Weights of a small mixture-of-experts language model, trained from scratch on English Wikipedia: 10.9M parameters.
Below are experts of layer 9 (counted from 0) of a mixture-of-experts language model. Rows are named router (the router's row for the expert), up (a neuron's input weights, with its number), down (a neuron's output weights, with its number) and show model dimensions 0-95. Each number is 500 + 25 x the weight over its row's rms, rounded and kept within 0 to 999. Numbers have three digits each.
After each expert's rows: "gets" lists some tokens that make up at least twice as much of what it gets as of all text; "comes before" lists some tokens at least twice as common just after its tokens as in all text. This comes from a sample of Wikipedia text that the model never trained on. Tokens count by the router's weight.

# expert 47
router:479511500509510520492521492505527495491459495508496483491507501476505528513474543509479528527505498510499542519526509515471487470514507532458467537555513464455465528439530516494494524520551518519497545474491527511494443508476520552464524472496462501478501503480519504456492494471463521505
up0:513461508501477524461503507485483489473524488491500480486505492563481487557537486498543562467472505530463533493516421485515480489540505530497535477512499501508493530546493487516476540488461467502498532483504489504503495512532473538509521476468476489528475470500520502497489514518533494496
down0:516489463545514458477460482469474514491554499496462476487500500497470485517527513473499507465487501478474531498503474507469480529533513503544519550546515491487496454509506481509468509499519526506463467515515477522475485487478524497505494469503499464522559519473484487466475549463527512463
up1:488519473509467512518484555521497530540558512487566519521485517470526508484499481506521537513507542541501469514461460507497477497477512478516495491486493455474500537507471479506469525489444432498485483503462519519499487459479516495477501506515517521514515520535480467498492475483511485527
down1:452538491541480475483513515533468522502489529441527526536485506498515479521504468555509521524507517536480493550509491563478490507503567503495478465484538487480479492509505507479484503489489473504498487441538479502457503479507483516519474488456495517500532515513498498522502476494533523486
up2:504509555530519538489464512528497509485535532490497504503473508507492503474485476506464489483440531542546492492479459463468442490471454516517513509486531497522495482469463502482497483502481521489513526534522491476484490492520466518488513538502451511468500568482521486499503494497539507471
down2:496506523522475474460492469527527484519494503445482517580464497492539506462492451568484504528534486478498463482469479507491521469484514538485484484504544499510498504484470538527494488537527475490473479463499509487491464494487499475497500506502484484497529527495467509521528498494553503483
up3:482442534535517499461502500506482513486474541473440506512451501522478509536495539507486474494491489496492537504439481479459499509493491523528483522516463494480498489511472495488500527484471483476495531457533482471478542560487494499515493493475499476493505523505521524457493493482512566513
down3:529550480522483464472522487503547519496497506535510496492516551496468530512496490438533496478479490469516478511485481454497533518509496539486529518490469480542486525511512469524517496468497479504504466510491547549488535507493465520536513482552502485530510508530527500516484495513549535488
gets: ")", "\"", " |", ".", ";", "}"
comes before: " |", " ", "-", " The", " (", " is"

# expert 20
router:493480529536472532477432482503511528482506487482495494542451511469497530481470532524443543507537467467512505541488513529512514514509517486460482499532511476501486476493478490535487519505519451513472495463503484516439506498465495521459491503466503486481459499527511535519506489481506485496
up0:504533461499515488522494470521506516488486510482536489513483511494497495504476488446505507472476486494528453519522528544513477497482505528520532468484454486532529518539473494503540506489482498488476496492540537495429481505495464551489481483459492535464536522526514533465525507541512496464
down0:465464538472491509470465500521496563474471482511553521494553522512478494534536504493490501450495516512503497502554458517531516467517518495478519513495481485480462490500539539531496547555521491515479488526512448487517497531499494520507507510485513549529505466517497503504495494503502529486
up1:496508466486482548492476510522486517498510478500482554483493529527490494454498484542491457502470496502503459503485475537539476499479500509516515517461458495497487547507465501517473494534501492502522503503485463495486465479445489509463487501538510574530544448494491535488519474498467498500
down1:487491475491565518529503514487521477495484512491537504488510494472546500522488524526486458471530515482480514512544509490509470464485522516506539480486475458498470541537549522477499504554490501538497495461506485480498550491530482517521443514467485525501506502542477456526512495518484488477
up2:541508510478475512492501557484467492538495518510512539542485477514484485554495511527507489539540524510490507496523474498505493546512503468478489507532495485494540494473472475520512537475494487511452521507469502465476467477507534527494508515501499494532525447511435457511510480450525525509
down2:550484484496531493493514511486460500457490515471514515493523470481497503464478457535523525478505529544496492473478544515487498507539493484484457505490476510533517521477489464515510507498462532513464470495507541500529519526465524551520531505474469453519481518509507452496473517489468447488
up3:499488588489527451496530502496500451514517467492511488511482517533529558505477439502466485489512473494499503506520525478460509537507508503515466492517513509520548484462534542478492510479502462443520488506509487544526520493475512492489518511514522463505478500510489505477502496457505483513
down3:527492486539466557479464456507493513505494480538507475505484507519500480480558477547539519522504476501485498473506462532511552477497510465461513460503510526469494506492433456513525484517500449526524492476521486492473503491476469499502499500474480518471516525504490550488506480510490474486
gets: " |", "|", "-", "\n", " |\n", "="
comes before: " ", "|", "-", " M", " S", " L"

# expert 33
router:486514510522492504478521547515472519480532499480531505484510444491520524490491512554510510496491544528481470547539512532500466540506507517472495485519526490471504504496501453493494498514483486500470496468526498474492445514457492543494491531520506431522540512508528463516499492455499512546
up0:498466537471489516484497493491524483521522528483446555465487489522532513514518467476522448445489483503512483515454512515545528505515494476485480525477478508482466512538508483484514497487505505481528484483497521474550509533557491499487542505538499456532496522500472468487512491472535527494
down0:480546492533528497531527464510530521492526492515471462480485460502498486517492459569468512526486476503490548529500482515470515459503518514481513536520560492499497492540513490467519533494487485497493485497464449503498514514436543502516460535513510497501487465504482534481495511495499521487
up1:488522432472479490494532516489473498511468518445531482534517485486509518510498503464494518506497500415505471484514466502502489490463481498516515469514472519516519510508483466520501503469548512521502511528521491515460461545545479528482501521515511512472523527521473512459500513492493500437
down1:482502474461453556499554506482474491513475494501472505501528480458500526477518531498477472486474487486469497490504531483462485487523491485512515510521494488511487474479469476576525511503495513525513469509524524461526487486444528441470507495528473496466503518516521503463531462526501489478
up2:524502507498509522505458510509511502478551533549499485499518517497489514526412513540488499502524535468483508469505506508517536524485469517508517438531529537525514515476495520500465527496484484460482555542514515529490490492475523532467499479481500516511474514510495515450527501476474481499
down2:500541473544529504504500511534513499490516515470530523520508505498540515488462496555515526476462539493501477481499502535504478549510464518478520487537524494463505516491515487462461512569500496454482484501514519484501503481483524551491528516456499474507502486503559454490500514526481484529
up3:511522483481524464484533485530483525509479487549502522516504494533482477493491481503537510537530497454478463557476483483445479502492507544502507468482494536531503510464461493500526526495503525545490449500515520480515517494505509479544500483536515532467487512487511489471467528479507475560
down3:532458536491483506531487472499486487551493477495541475508484489498517527483511479503499479523525507520514499475514493496508508513481497524486497508411449524524498493513495469450443516503488538460503503475496513533539515499516485516485508515513505553488511535520534439531490515479494457511
gets: " (", ".\n\n", " \"", "\n\n", "==", "==="
comes before: "==", "The", "A", "S", "P", "==="

# expert 7
router:554542498505511514512470545509471509463523512519528534506528514541499514497523470483489535522526570525471486534547508495482462472536480459484477465504514490537471533520531503537474439485492498485523479494496512493486502508477505527496491522472478503514501521521532488513508470518469493472
up0:500507568538473439480489470524506476482494549504472519512500545497475485522533488514491507526490481505525498499509505481526484514494502485534487506473486476523485520485498475487510521481514486540476454485522476528494501505498435493520494501448468456516532480511500450504503506547563484486
down0:500501523525475559492506523522463519535486476482506507493495449513504494502557504476451446534476458508514497527505492521498494491516504512522506513534554484513536453512498483469491502491458504518502497473507518517523477467462498484488447442484532531534532501486487477468501500472521493518
up1:493467470451442501451480494484483505508495551550471493503492509551508492494473514498468534521507501524503505428526501489491512531505469484518469524472502464471506518467466501478461475511474479498502488527547487521473495516494503488503496531482478511503505499491496475534540533539492556502
down1:538537511519537473488517480476502497516492486515504523549519538528454484469496436474509533482495524517556502492496508520478518516491493501448504487502482492508514491510510540491521511513472485516490503476542558527485538490462523456474471509461487461493469476530528488472463505500505503464
up2:536525478497533488479505507480488510504504529469508486488476450459482519445549496548516489445490477485526478468508463508467507516508512529500456519474489503493508492497504468489537446539540510482482528509448510508474536501511490510459482529506508464506475506535508545506491480524529487520
down2:484529508538535455509472447528460515505482485531497487502532498453499499466528493519479502508471488463509520504465541528456499479501493522504487451519493493494495551518510489517531461577546508524491488488499544542508506502506501524515510515533458495506508494486475519513464511474518487525
up3:505452500494447481566526523518497491490488532499532494490509480467476503483506485543483458546548513506546552502524510530502519529492519466531476501500519537491478509512502505498497503483496512488459502527484460565475478498482496480517516490505509502524537478521508503492472519525460461457
down3:550483490506543502554488492454486505508524465492493507545479500507502507501461467461542545480501474514517488489530494490477492506537481486522497493468499490511494528481506528494484474468484490489541487538503523464518558480511510512529473495462568463481546539543513501529493505492489511499
gets: " ", "19", "–", "°", "18", "′"
comes before: "19", "20", "18", "1", "2", "°"

# expert 19
router:505495461509520492530474528476495447495444483522473542484511520478527547471487545500480499479526479536474497504520485487511522489511528526479520485504503448461463510493534470543509524496479525529515470472497531512461501492495533522521448478467462523508510512488531499467518478498512493459
up0:490538504493491497500475482514514521533497511498552515493498505521520523576531553534523497523500501501512516563526539447474488534476530492556513497489529539481512531531536479466485492477529504499490510500542522486466505465504515471520491499502479516514495490500474510449508472518508493536
down0:489487510522483495527479500520502515538497459508482510459502480509501494521485511531486454486510465494512490438496505460483479488492522519578479519522490510475487501499484462479514516473522523484484533483520498473486559471519530508521520465538494477540535520508524511459489567475478478529
up1:499533492525493518509510446474504530513521538523564537466471467501534545492516486513508515479502486492502489501553543500555508514478530507482511517489531493541494508530504497511504489518528453460491487533507511491476492497500489469528522484529465473467565488494457515495494473523474521482
down1:519502500543514542442480510481502502561467477485468493476502537516563508509537474555478531487506512488480497522504533523500504489484496475509454459505470517514516471534513473491498502513531533546504527508489464499481509504489515512510500498490462497518465540492512538526487556483518530485
up2:516503474530470519540488479509482463495508541511484504508478490494497498503493516490463511448490475554532507507493508506528562532505449476491510501480524484500451500471519501444480520494447501553482498495529495510512499531503444485509503506476516454532541469528500536517528489529495493480
down2:470497500506493538527503445492537479479495488481532517483526498496480490531531502504468514520481536443507505537502547461539494530505476472507511533484530492482500504559544577493522454489521510483524490489492505509538533462472479503525499500526518505553496505505496517482534486494505497489
up3:500482528496487517537526466537510491455432527493482522481513515461486463529471454492480531475484483474518489496524481574500509473487500494458506526487468516482464482514487494502537502495540508519474517492524487449443495486471505540512492509490531509494489522541526470483510499486523506482
down3:515487517484497459519519502508535471519523484476521448482490463454526509544544483464517510484495516477543499489497527554484493553530511507537510501493522485506471539511507463481537521487471510469495471511501462504498462493486457462519474511502538457484516465493516471477471512514485503538
gets: " ", "1", "0", "2", "3", "4"
comes before: " |", "0", " |\n", "1", "2", "–"

# expert 40
router:525498510498505537509493518523524491496514487513469518524508482505518511520489494504493570519568505515487501436523493502520543481548519506493466481522491507470469478480516489469475514473511485505533501494482462490471457501465514548505544530519513543542492530468481539484481496447488506506
up0:495464509451490490539492518482494484532525502500488481523520492528479514479516465538456495459569511524496523469486487472503488531438500530475514532526509541486511529472520506502464480529548530451515502501490468492457517475492494488506538518491503455498505513492529507467467536508513497494
down0:513489500482481505563501509514467507460524549499504492478507462540509526542505478461436486477538518511477476501503446472490491490493514459493528516472533531514504481498474479548499533471509482473521511515498496458495528530520472507493513527480461505491538502532506480474523487454478474500
up1:503493533488470466453417485538528509542538496477485468477491525512475529469488511477513487479528506512536507529518460452523530538500514527489474517503453499529458499502481513499511525529501482480494501532501525534465532510504511502493516459510486471498516486514509496474536477498466499457
down1:521484538522499517491545508528476492511498518491501459483509499483480506492454500515517541507490510491474492567530447518540512515467527539523468491469492537485505480485517486478505480517515508504479500465516468535498486532493512475517514507490516500492485530585536474475484442482457500514
up2:502521585490436499443471502487511512504513444472473521529474510513483550500508490475526509456509459515553492494496491550507517484525499500517512485498531510520494483512475481495542504493510485489524477483515522532487492548489537498502496516482500480465509494461538512467484508509496507542
down2:475533506457543564510440520486464502463546529502508456477499503475460494487482501494494512482517509468508498469522523522469509541504434516478469474516483500495475521487501489449526493521492472480470512492530542519497510503517532499506476491492502516480496507483525525471493482501490542447
up3:505497459501527483514528515428505535488505515496468527457486538502495495461511457547477503529506514499526487472454511521487507498472485527478487532502499498461482515482464510498466482491507497485506501474556566490531464490491479447517504498513533528456494484534492500516534524476499479482
down3:506473507499453500479478471545456519479477507518501519467484486526471453496492545481491495527468469521526490564469500441513477476507499513491543510492522525523519493511496483504524456455493547519488499488479542525491472477522512528494504489486488483504491529529513498513554505497524546534
gets: ",", ".", ":", ";", " |", "),"
comes before: " ", " and", "00", " which", " but", " including"

# expert 43
router:478494490484491479497499535506517497482492505460507476537525449476515496486492516485497570498472471498464527522522511489520472529482483506500502484524513463528476468444495521540554500530460479504512491452470509456493470517495488473502494478480492538453473527488486465532510456508501461506
up0:498475512464470485494494512461524452506471489498489484569499494464505514513484480502474505468493470442472506526450528462510503486507478431509525522508514494469507523490462511519496523473452466490559504498481499467507512484532516506486523452498509496459508495509506486519500480492518543530
down0:497504489510491457524475510526510491548411508480533484514521509478523525498514464520477490481484517524482534504500459439510494498521513516510522498451511513523505503491554481477515508507533529562502539486487547492486483489519498525497493496470504497487497486470484469471465494497544494454
up1:464507500465523492470523510517507512518527496547488527505522501537486497481529463481485513440465495488461557480513538474468554510487538540468477501510530460521495481491497496490532477469509524497470479494492497532527527516513512523464496510514538518520511494499459502473496507458543456502
down1:538474495518524514483505474542541493517526522494500494521466464512520521519471479543503459477506517504531502504499489520485514490464510489525527543499511441507488543519508471484521533475554508477522516495514531500515495523488499542549530472579517471480488476503465490504489516476500506458
up2:537514454504472507482506521502502541463497526478462563477504490539451500487495469491511509514461509502505482488514489504531513502535520497463477463497518518524504459487498513499480507480499466488512481529532517469496491526466484490536460545433518518528500457508480449503488473490506545519
down2:489503524479471502534532494535485482475464510485488495482486437483481493511459493445496564479465471519500463457465550511495492485510470529486515490489487508492510480493503514517554491497508542492483483466464497534521486505483490483461492447482545500481483497485504477470455475500471522499
up3:504529500489498501511486498551510502528525502513463509505494534476541490540467470502521523505510503462542481502494511493507487451491473483513528515477473523513517510463467533529515473483516464516529567519497532446489491457518466437503492507532529547504509501524527522500481532508491475470
down3:492491461498507509501467462511518548497484475496490450494471524524508494477558481551496524460535534515500492503521482499468503511478460450511516458510502531523493479505509510517509446544504497510482469520474444507479534461531541518496526498494478516475507508515504505471475503492443518493
gets: " ", " October", " March", " November", " January", " September"
comes before: " ", "20", ",", "19", " October", " January"